config.yaml
n_layer: 20
d_model: 256
n_experts: 64
experts_per_token: 2
d_expert: 48
d_shared_expert: 128
activation: "swiglu"
moe_layers: [0, 1, 2, 3, 4, 5, 6, 7, 8, 9, 10, 11, 12, 13, 14, 15, 16, 17, 18, 19]
router_score: "softmax"
normalize_top_k: true
routed_scale: 1.41
balance_loss: 0.00281
balance_bias: false
router_z_loss: 0.001
init_std_router: 0.0216
lr_router: 0.00046
n_head: 4
n_kv_head: 1
head_dim: 64
vocab_size: 2048
norm: "rmsnorm"
norm_place: "pre"
norm_eps: 1e-05
positions: "rope"
rope_base: 10000.0
rope_fraction: 1.0
qk_norm: false
attn_scale: 0.125
tie_embeddings: false
parallel_block: false
init: "normal"
init_std_qkv: 0.0313
init_std_o: 0.0313
init_std_up: 0.0313
init_std_down: 0.0
optimizer: "soap_variant"
lr: 0.0037
lr_mult_up: 0.607
beta1: 0.95
beta2: 0.95
lr_head: 0.0218
grad_clip: 1.0
warmup_steps: 200
schedule: "wsd"
decay_fraction: 1.0
decay_shape: "linear"
final_lr_fraction: 0.0
batch_tokens: 65536
seq_len: 512
doc_mask: true
train_tokens: 219900000
steps: 3356
dataset: "wikipedia_en"
Below are experts of layer 12 (counted from 0) of a mixture-of-experts language model. Rows are named down (a neuron's output weights, with its number) and show model dimensions 0-255. Each number is 500 + 40 x the weight over its row's rms, rounded and kept within 0 to 999. Numbers have three digits each.
Before each expert's rows: "raises" lists some tokens whose logits its average output raises strongly, later layers aside. This comes from a sample of Wikipedia text that the model never trained on.

# expert 63
raises: "val", "t", "tor", "ting", "ted", "re"
down0:505428542570514494514486481463491425448540493602489527438439525551531489457471541544530455530444445541554579452467477555510507457508450546521512508524470545537500481458527493528510487533513485532513502525512537492512481480545478515506432528482600475490470431449523472481446475546495436495498531460542564451538520496463509504441473571547538544469488378480460480490459548506480497502520437491528446356478513472544513496491526474508496585543546536501436480487537537532453528628463529538539491546467409549488442524440465468522488500525538511512501506492501527481525474490530561525511583492496454516498584494497450477471527441526548518518441513548411521484494601517546503481474568521451532499422470513524520544480535578552467502494550545490491510501541489537452483528528544
down1:491555423557519506516533514518496472516522420510561555465459477505538517480451468527500452424555447488495500478467576451497452420493444514502483548489427504391506432543561488447438502439472533545519492538536527486520503472547446512457525496500478469479502488495603456451510501594441564467455515446556464524493532429473487500519494468458533492409504534459478509483502503441519463539466485541443481530556437503476539475506476554506454461582532461507454489438484486531496471427448498458510514468507526489488502527542519456497482551533485514454539520584507567416495533495546501492508535474553499515423532543457417472478533468512455529532473487495468556518535510514512606556446550521472571552516518485514539490503502422521477468574454579471551470456506400524537500455457494
down2:490507485561494480521509520574513468461491436467540446510504552520518477458465467506512499575540524558487495473411520501515502517421390491485525524405554453427492536480446496494477415521465531411457495411506552463517497577498519432483401510486492496604500552505515420532447514516569470500475504555477549500510483507521474516550467497514470492461508460475542473430544484462451534549440526516591476506463494544408545522457500420490525500488612484441505534514479581524480446498531493559551463506441517468508523474410528516480448466512511501513523469509502562459488510447480448517494473486480485562517549531444552500472572531479438413505506474517508527501435558495457482482548455538516461501536492518459488480491449544470531514549534577522500528538550565544545502505507487
down3:459481476474465487528494405518524555510453544418592552570540507454463470533526534515462511490538529486541504514527461472456455529481501489506474395505473455472514532488447528458582495540491470472478455522525567578519518560509452519488528548471511588433466441501592525520424517524540504501504465528485575524463488558500502489447532486465517481521430503456477535513482541457505541480502532544471502485528501521509536560455444516533561455531519546556458504528531519585488528570455480444503494486453559536458508456545504533527511573526465516390466469425521515543476553439465474474495492523403473500553478517486455482466489566484525524480514490518575444459457506532453418418515515555461530553497509416524444474555449543508455562468529504562503536488431526506476445514544541
down4:502462485498521473470505566499445480507495450483564562492536481549481446457496560490500514463484448421492460497432538529469546502563513447464474506491470523495486569614552496427500488488510486514450515491436507515538504407540416408548484448417528564442554451471506446590465457532509455465487523491552544497540498484535537501521470553481465405520547509447531424487573485526422537468458532494464511489491496495442456424415538518451522538503509518597470512530514545434540513502489578521543527541519484525523514501578493501514436556505477517535495477505491462494462498434486499512458468555463475499526495470498467545555557557480497519531462521557493481429474528511504515451458538559502563524485466490495517475597513496515518537550427507430493558481489527489513539507419592

# expert 53
raises: "al", "s", "t", "es", "ne", "n"
down0:500504417463446456437474432481444467490535542468565485453482465450533571479486504495484494501539471508552510530434527541372543502498538507470539578474533459506549428516449503481510530496530563472509524513520452445520502438503507513525468559460571480544477493519451551508493560513523435459518510481465548378481555512535504452469487501484490471503497516497532468513454476429502408479458472520452496426517495556551513555486482512433511448490459504506479438559487585478482503513467508439535515489466454518533470476501509537488443582568607481487529524525446547535422537452516476506513509422481457548516454492455549528497597501458528469529481502526491551519534477565507523405516497526426483499498604561488464525509494553470577568493505455580441501527517484476485491488496510
down1:463493502536533525485539448598423477447462531440533482553528544469467492495516479492464526564462460483457484524515436450477490551518475559467490500477519480472472512487505504485554510507456595477596456487533431482480511500503481511478521460561457520556498515471506489466523540457459486590536488486490531478519494499540478455517529525523477542443485476454527479481436543536506478544482517494526521574479562545550480444475479535522481502490422548485479507480500588487543501477492499582575538519533571548534480515564509503491541544617481513549548500480509496559456549562517473509492490435507555544532438465575572508478519495540527449552442490585462550468448463574560394538534498437489460541567518506465583532446511579488504510548580555486513550549568498479495471553499445
down2:526424456440523510555487501429523499517519417499456496461431484462524487432531486533515492466442382462502522490476444475486441515482467450504479510516497509530517411552485487519520522526511444563592511520467502495545456487532474524554568412623481526505432523510496470466488478524459525484568415437520474564532558528501473487466531531506440513481527523494589540449474492496530545397466542527480536467487518478525401568438544515459509507429561521527474499512493536484488518507459514480470450493509522474411469587487551554467532531481454446493527513500498519538460526507506541501432533490512494463454486492531476524535518489566449480434433501428517520468461489519590549493510493475535448518455542513458487454514507599459491525481483446516536445522527482537454437491520584
down3:478544525491403520492500547480473495546481536511450501441524525543395483559483545521504521542495508505494476517562525505462488551551517439578465534599582482542534547545535491541519519521441463536519471424483432523475537520574457547496510497461457502513504525565522465496468487535533462521518484495498468527503464514553480545481505543458545485455463495556479549537554546477572548428445548518495511455536468497497506535557430518541587498468426523516435445517456563578489469524507429516512497524425450519511474491488391478497572512497526470554540444470524486563491485455528543586527530496515527569559523530545481447429588516529476470488420483526417493512499437508416524484548434513537556489479497563450489488476465563453513466548501498463503502501580509521522492527487516
down4:489463484492513559551451499436587553467552475545431509521445556633545501544494471478473548486449480454473463476500511435471474441518503508463539461532462520540501527460494554442485455531510519519510482501498527515527498484458462413491485448578512494498477445397467528490478511490506550536501569477476450509488506518532491604487495502443441551521540596501511481469573430512556479480453516518527496426435519486557480490502448500438538427529516468535535402502506475491586470497551459465537458551471572537519542511541506528515563508528517558495475452504466553501544517506479480488532481512581519474435553458458551462513537559489479459509507491548532467510538515509576459519513447525540562472541473550522471519458481502470467489506486504383504569516528504549380522530510467

# expert 3
raises: "s", "al", "e"
down0:471468527494555500529476507482481494541481494484479540535445479429434497523520500518460474510511519485484543497494480494506475509385517505445437469454452508464460527466531466522480558501610511635501459598502494450521479551567476523464506475460479538513522543551529490483508474446426493505508498491546516540575488482508475501527525441484462467477508480397484569479521494530504456541481496505525499510506474485477578544517523520469479455405456508510469567441458538538491491428497507528513484480511518542540484561574496534505559497475513522463413498412444514539438480503460605535524525513477420519470551456493495516517450497525427444545550526515506525426446442503490579489487495483494493531519467522467544496415472449470484456583543486481503441618450460487509564557591467
down1:456532520476445535556483546497541519424484525522557488484567503563507429522493467489569413605555482564488485503508468517617476490496480491486573455485541516529460506481511482572426448498457485509463494480470486546537528478550552490536516496488475509480455441517455524440485512458511593529503557461446562454496530442535519489555570473471588529498430488472457469534501495474465420464470477496518470479530481482457494519501515538417580511468508516479530529567452544453525539565527462506566468522597431557455457492497498509471518498554510518506459480523564501495425472409477486467423552483497585570511541574482485495535492506487516441475507570515524443503519462505503606467483511445565469515480496544497436513514503469456523445511486466495440477519534508515437473523457481
down2:575516455528503450439530442455522503461522437426430568537446551437509488499546524490513422492511528499496583535469489426483500490497468513451528489526543406473472455527476516507488521556586472529464549442549454513482425458487477510545485492524494504499470548474419595532515560487505507494486439559560519550508511495442496467507451463516476493448528462525567495423538480522547467510533492525510549577527563488497513440519523498566493448539591525551508468498508459487498600484579487483522478428559495463474465498480465552472498583554499445486489477500492428527570503460484463539557507496494482518469495448510512527484502541454525519547521496486489421454507489560479499555486524466498462524556611525512557455421503497469450525559504525501548516468403478506477514468546584
down3:545543467446495529543528502488417447531438419480542502556472554504537497429463563466532554459554546528467536489538530425510569525537496478475480445480537483449446473562504502509474456526540520474483468494450457519471526539505474500454485527515488521528429444451518436570417551500558530494461463479443470465447465493465436522535537495501491499510455534525518497560430473559543480495493458450482568540548456517416492507525520467528529503498536450491507478516534571558493516476459463549496531522453499535489521497493493406495530418399573472550544547490498518573483417487513413533464469512475532474581557478479494504539560481504478417451474522438531441494489476455532571492482418439487465493551506546452474524554478451419455494521520579536498545502522473488493509530441526
down4:498490502585519432471454413486570601515502511533389484459557497501476517529445467525517500516506497538500504529504544460518538493506531503454518495508493439534473529387570495554485503550500493497590439457460528537561523502445496435510492516543568469511455548492477486433445417471487424548457496481483454515544482517469494582525490552457425422508434487472569522526450481554517506477558516520565557499484456543546475482488486518492536515523482573473429517569519483501501502539585511447550476471462455529470460572449530572485567543502528485522517458466504507529584525490550480486459518524536508498480477545531534528468518491519541517553430449484510440481493541548557479452489504483493498463519597483518459595531539513552543510438449504494471466504507536480473581540488559

# expert 24
raises: "um", "la", "al"
down0:509563469480436518465484500496469459533559509475385532552533525473477509509425503453579518389489429513533458519472438468450476422483484470534488554521499389517487535520494514470495525526567481521489455524557436490496472501566483588557506578469553424537550555527481544458468524477608507470521473459474540516540499478389468529471532465500525517544510492456408523530551470482487466448522495509499434467463508475476537509535442521498465459491524517488513515423493528438479493415467502497485465466472528521515525512489453456513537555477509512440553515434525475506494542489503522460552414442484509616538417501514499489549552485485547550567437502454493536509501525517547508498528495478496508519507474545494466499478464486493546520521464491455394444490506501515507391518468540
down1:519437506560525518505506448538608478629512514510533502506589499510513447526475451556490519530487480554491561474491520521466498514439585524528545497466510529504460563582483469495457459527526499510475535447512504513487481533560476477561541479518524548556409560548521471536455470491548550556461502518443458417464563504435503609511509465504486523495472612513472446537527473472450497517507536547520477507479508496486477528416495478449551457516476504519539494495544520509489502471484478510518406472444447610466507460446547543572531484563472493468456468497555510478462492506508541444530500452488548471531469510500527556551480464512482495467493455566505464463429540459562512493484573563539491496474495514448418522494496554499520471477409529504509516484543484459530488489615563
down2:560454496495477458485492480547433550489439507481426513510515457579455552479584481516416484436536461490506453480476452441518506538499520539513486452440469526526520468482529471451504492485499584529513457534516556508524540500494507457492491474487522538492482525467509514447581515459518532542489509481500518533471508488495472491473462494502512498469440525517424554430515485468520471504514463552477466521526419446474458516470501423518521569542469491462483496525478507570436452501544474535463564547479442525430524517387511480603459574475451473595494490502491513540412490500505444474433529461502550490511480535447430449613544500411566458536494458471463573487583447528536530521521430456513489507499468513513465485573459521477529533502515579555497458543591519533462518467484443
down3:483482541503489496452483500487500504526474562560512460502574496561524467540493442543498526381500538502487464473541450461486555500552530506428543485477563506522494537549462495551525523537521537481498597479520530471509484538497486477530489546514541494464487440528543546526486558586499450514507458591576551480529563580483461497517547457453481550510555513527554503498563455471400528516544561510485453511478441442503522434476540498520488528527498485534543490549473575548423439528540467519497461538484520493468463522519499544520485494486585495501490492497532409458547547481539466478416419556515502478519492434589521525493412548450503493522465498590511487495479520553464547494526526455465488494424562513514456513425531513434511452460538458498592470549533571451505491481459448
down4:514484491499466480455516486541501494524542544504484475472484437513511572592490536546501516530527456527613406543509523463494421475507522510518475604502479536512460519471501520488467453462475450545421438540507519507443489465526530467481456449469451453490429507459562536523464513572473552470501514500439547441495449515508492546451558492502408467484449523497492386448443471537556496470506432450527543450475474575489543509492522453523535469512489512528484480434507484473595491456494486480518519501490478495472497547451528520473522488523527518483531521594514470516543541538450525456534503522488445514458540460447525528497542450537468457459532481480494445536532554533463442523561463552527503564581608459448533559551568436486504413544468489508449484443503478429489504503536434

# expert 9
raises: "ment", "pt", "no"
down0:547495519513482497508483503482599484499509576565497419512507458562462484481472524452533501507462454573526506441522443506520557501537514533503535473506385472561518480507503474573525489521488482455466463514471513503462423448469472436578471539485438557469476453489521532554500553542491527526508543502409510434478508589584524480546524457537465464516483454577529422497516555513519463446503504554568478517438489505502504476580529520574447445446505569440555476566447452507498432529585551548516507513503481511529493471505523448487478514563528554546508486513476554500504486534527442469495513508478490510584511490534498573426562460441516472536509502469501529504472473481523496540492517436501540539525554494528517415540519593494477514523477535572518443459498494447514528407498422
down1:459480543492507551472501497473514465490474459447492457538569540436477477560521453540501445491473513493510536489430517500502518542515510510534558509486445478505523447529467514483541531443547495419601514402466504506433520473434515451477523521479512483442478529467416551487479471477566551446491483539524439488506519479511559493435507426546473528496552522546513491494497500546494523526553515494521463505401466525486574514519487449499557489504496549580470506498514434477525541536537487489474554455513484433548499477547532559478492453503434457489515490609524464501507506491506505549555563500538452509529504510501528558505496482510548454507553561534538571515486524605492499480518501496388525629456530562517535427497592575556468504470445533515487468530438458467485505554503608
down2:467486509504543477510523482508548599586476399518486470525505500488559513446405519542532487507535499485571587481465546495470464481532492475523553549533529533468527514520514503543549439510500438552389476492446443489499490586552454499507451498491495503494553540452490493449413520589486497471485474464510441544453506460512454549522470467536474490510513509539522434518540419436522504507507459488551518511422520511477421482524482458528500540490455428503539526517488426459470421475538498497543410443488510527528452526496446508606517506464542506559531463506482445519446477535515493472512563584517489507474539496466515538496487503425430478499510535413484554538498517515526455446558495504512464454515581520526523562494483499536561509468492427541468503592514464519538532475448426
down3:478522502528410524561513483454456403586452451493434490479481577471480499469511479497516555566495469487504476500510585526443555536497498477487484580463444521576466466495551496452578493582528509526563476514527551526537506484493505562468510527495497484448534462424492529495485549480548524554506503508514507468564492492495454500498504589426464499533487592550462545555519519496488498533496461523470480453524543468523568560393504470647427479449484486486473532530483434607497515553474549509517532505511519496532472521484515540487552473478433507435524497538563480516501451552506539492562464472514508465445520537515488446526504486531489560502489485517453501504498461459607503429469506498518423550480580483473453505460550520459560490474497414503500488485506538506417519526479484
down4:491523557480596445522505481454485531494498562534528567490444448534487456475456478489416485504498499478432596492541496439547547462530528511520484430462512500473463503457525512564490419535450471489431472520484545506475543550512513498542465508462493466532497515475564459460486509578418511492459517446529447477480483526511489545556505468531484530525498536501527532506530474544571509551412463521532452415520475462588415504503514453506534525578578504553486470434469452438438481480450403527571491438495504443447513504510489488543437448546525545455536499532483531497524521497500442577455514533508524512530444431452488525502480580507546512444529520513544556520566457496477479495538516429540450455453533541537510497465539475519517423555520576454487519493487532416534524484482442

# expert 37
raises: "es", "o", "ist"
down0:538428459528504536466514546529482558497436448427569553516546491458487519555495542471528499533453517512544486514502402475539455467514496507503543495483546540501480518552549481479466488584462509488478534487472534512523555552470490497529511519442434469564497518405468549509528524495506583560400429497504464493580464447521529464498449544591509532473492455507452560519507453551508512523469469465510523453450457532504493491514401485579527496435518544472493505474518443529569551505551506420413472511492415460450557496493508543526521558548470446480487514502547525461475440479540563505469422452509425468533576537561454499450494501460501454544518603494443485450503451438449550507480519511467556506514436476547570505495447517497489510492486447492509534511453540476526503522504449
down1:445548521506441396506430479490487436563524536439593466487567498513477491492469549491499523475521445521433540547490458476562576565513503485498522438550504492436512505527522461475520474501518525532528562553486477436464463492547532501527485527452483511440468459479576544600515403495448463532514413584536521487420465479460531595489549553459523471492494518585494533448462544491525525531434547466496536526559518484486439534545485491509449491510509499518499509490461398460448483490500523514541504486567504417504501483497426519475529502471478489527476512532515525515438522453542533560477575496488525459513461485418549462473487437438528463560550574498504500521459488515505562510521571436517559491554501450502486475451482536526496515454466465507518511501482476592527446529477570
down2:435488496542444597509490529490525521538487444477471509469524542600488565512522480480479549482515507527454514511528513495505520490482464634540543510515449529469545544477484446413538473539534552486412438452443552482423532474447470502514402490520493498478502521499508467505481570525542485505509512513537492493508533458549519483465486540535464486446435532508432432488526564432496494531550481512504521548473490497429507511451448538505472493488495535444485450502492487537499539598483536496491536471505469505515533463434523503441481533638505456551454440501534554507505537568559536490526521533484486491422518557536447467381543452499557609496524542511540481511523408476485502527436458546535532513545504497505465556582472521497497533491547507471538558488464482469441468493524447
down3:499505530490496508516481543521504449534481575531493496443500547459567517476449508414514560502551478585461522499492459513503454484384529466507525509508420559518552464452454558509421522476541565536528509497452490508491508431501483519540493506470462524448486468526428517448511561494495552506518531509469500502513451489476508495519467442537450552442491413578467498506537520494535496396457456571483434509525510497495485527511454500494526502511517550508530416563440495530521538627472511514457546429516449539476572480514580537527492555488557468505455524501480478556463484514480472485533499449546512532518575583421518539495484412524449434446474517538502404536461481448495496504504504370474470501521489513531503514463506436449457479447462519569503498484506536559473527552530519
down4:520465523549517449494495568473482539439482422425431452485483537493553516430528516457499443506493475528503535426446507552458526535501491445498525472484514535491519510499512468424448582487556504514560517520487469414526450469512554455540504413484472490508537480567547497566503417510569432541479500509432456488561431526487480494489467446547555536509423500500435512476528459468506468464564529501508514494609485556531554555495483470458511516452489462489510482457609456489490407467486490537493517493491464527478492514492528463485552555474473496532501533519510517504501520509439528605507485475418492472468480516425501504469485512482439555424474493512518504501448452538531511623501508486512430493558492562464511466409488526481462412436488452456486516497523468492467550423515472

# expert 50
raises: "der", "us", "-", "th"
down0:460473578451477493453479443475496491476476452487480578471511563598538481485546515527518453472486420569542468520490424485502495465510546567485462482465495489465489538538465473457536482534488455531480471445456460508495539535490557502523418493450465486527490562444513509637496472482449490529475500546557525575494434495490536528511577588586414497550578516530503486546468552496501448504433470477461455442556537499491484435460443522460444522499542513514541413518474503506484488570542457491532477487508478526470501512456551450454570515464504546552540498495499513484444486514569487431506490528500523475460497497427483518498486510438458418486530496518488536562492514478443468495476525522479529490473501506527435525568439471560518502522422551522562568481475533554491437391470514
down1:524531413469485508478551503401498484492509456519502474501459536470492439504411522420514524473496471483536450493502577390567462498535531481514487468527473482438465542475522520528512462491556376516549508579506540526519455483529414433476473514386532540513485564464483441464492506528454534474481565450546508561508521517506504524424458504514435436485535471507566473508521483553516431453530475480536589486522525527469573554489499500466567538509528534456453491488510491497419532416464515481476472538506555461470475458474456493458492512478488493572465560509459527517550411478487457580512523542524585501446493496475485451527553423525447488498539487538449467542489497506533539506498520516488487492460513512510535525483448411471448430560492525507498489463525499530434508522418535
down2:480436478455488505497565464457443490450470557501486506569538509409551500452459463552448481513572560552518518518521576535528513475538485548500541485442520516518441518557476527485503486497464509459538488515580559508436476499454507521408482531481459485476550521547512499583520439478493523465444497576435473558456534477501462486479462523548516553491454506529528433474544558503442486430479478477411498483506484540472576428474449553479563522500505544474485493495539538455524471488486442573500515424548486520529540506500559511478466486556534489472492465462474441472543492513421521540501485505549514524490535589506469433549467553449496524448606482500487471539550444494432457533470541493493544439465408545476454487391510456443465493501517478435477542501507470549553507470461455
down3:534527514488511550527448523560475529525436478446526522546469464500502490552462500443511554436532528483457537546457457471482472474528557464435502524552467485493465522547438448446466474494527489477528508532586514484547517505605502491461469543526498466546492575458460464441480586541407451492510481478514467499435406476484535487410505485558514578504502483409508512494471473469513475539560506496514487554508498501542481554530455536541507566438494529534512498563461538541540450537489484474432505496504511548496521491471544512569525557470487489483498434533471490494548469505555515486574423426482475555541540520541529581511553527565494458490470416553463558506525513521534532425575414491476428514502520453519385522477479554519466437505432478473467450509488500500448542517556505
down4:394486455491513434506486574458512520497550540451485538522437549510447488551469500406520470486510587533401487441527504520474502513577520500449514458531572500485496523514533555459555506543492437464497533510420499509505548532471502506497464474446459481516403526502533511500581576505522476427545474541452500504577479441491531543480500496447485487518520464556512587433526492475542542503472496484528520475522478505462488515459509448484474514552477430428495481497543453529471541457513463484558495424525529513477532503548512507501394483518507494471514429474447498437483523499472510369560476521565440552514552494533493496524516543538504495508486502531513536499522486506479547582447574510541514448433493494495476433427507515471461548493470472465463620464511504467422491480468572

# expert 0
raises: "ze", "y", "le"
down0:572523607569471464472556514499531474484566476490513510426443529464513495494446415486542540524490559541436501460477518503533474465516534467520498559403533547525563465443480526534484485577530566557497414487465506532512484499527535539512518510515449559540505512536493459537561494480515556506452445533473509549532502510516523491516536442474554480467492520481525500508544558477481425503526583493536529389501505503420532484466467563530570442439524567475503550464555524487524445441450474545488523481541548523536530511487499466461462526509459507536540487511471550450556494475482552523586511570452527545499527454480509473523540482468423487466458493516520575477505506396436565426469505565527458524461509444466532535440578514508474483516469458459507469414443523509454482526474471
down1:546470431507505535495466488513480451499445481516482514472470470538479471482461547498439406573536465496528517416550526489523537517499497479500542459497385495477516516494508502505555523515436526500486479535526539527472485537569494524549504473545474554544501571469551513540447542501461502522452491474485495503475506527544470502504522480500527553468570508468547526502501556521481504433532535518473448469465518447524614359475549508477529467446565635533435531507531473518486504501473506531491520497482567482475544439500502490513494485464584492492458500535485495502577579537486480543610491445522488488427444582498448460518508556512398440501494515526483461464501402533497490467411435533519505548492566480417518497478503532475524522522547480522549561421481482540495452531467547
down2:536509510495379485524468480536517501472465482512573476459469478545512459505516507542493483533483501531535487536499577478553498502512491513505572535515532458551456526465491507473494477492472462434490496537466492544550567497450480520467476537467482575529528556524488533520505497470534525531410488516400542483519434520495491541443363459503560515541490415469459446474494509430509529427517485497483457514433419520443469523519538508504546539509520545462471529588517484486454518438505479542467473559530499465468513471547474499497507510553476482506419436494451521476435481550438440576498510500479526483486494553556463498521517497474508577414543467508431538577515499406420476495484430477541457513522431497498476580550500401444538457445495524473552508466549544556518523522426475
down3:536521550539533548465505537528513486519476470512540394548529491564499476450498446438444491513517444476459492486472549465472501509567465534507506498465471476514502446476414439540493479478546464470539479589485489520487486539508533485492605555469562506431527519501472502508522464466516542579495473527519492581513536466526461507544488512536482541474480491471535521512528459396514490496494533469513548622544435489435467495518498459479497426363505465509511520517526483552475466539480505509522505574496498410583456454533539488542519435439489473550533502536520458563467487462522476474463522632494519465546604497542482575494467521475511553475477470484488518497492521540483475465540516538445498537485497438457498552390594491531514571495491444546564484508523501525474492498464473
down4:461499432516548528494507456437472545514485427474464510502506552480531496485473499613565426473464497564485446510554444502521516526526415463546527464474511493537518466492517437457526488453540522405461486453553552504570568469484559496522448470452541487497633520484484525478456473575468450427555509456517551499578513495533500538481510512467512476530498461465484451515513473522479536537494475516517444498452518552505494431530512473458492543544485453506424525437447464569461507480555542475556521491486537530455465498512529519535454456455523533495440529492460486487451522494461420463499466506517467438495581463439505474470490480521502503452543480534477405498459471505458454517458398490524529585549581472565482442609504476494524494513465537497430507549431519492551519534506495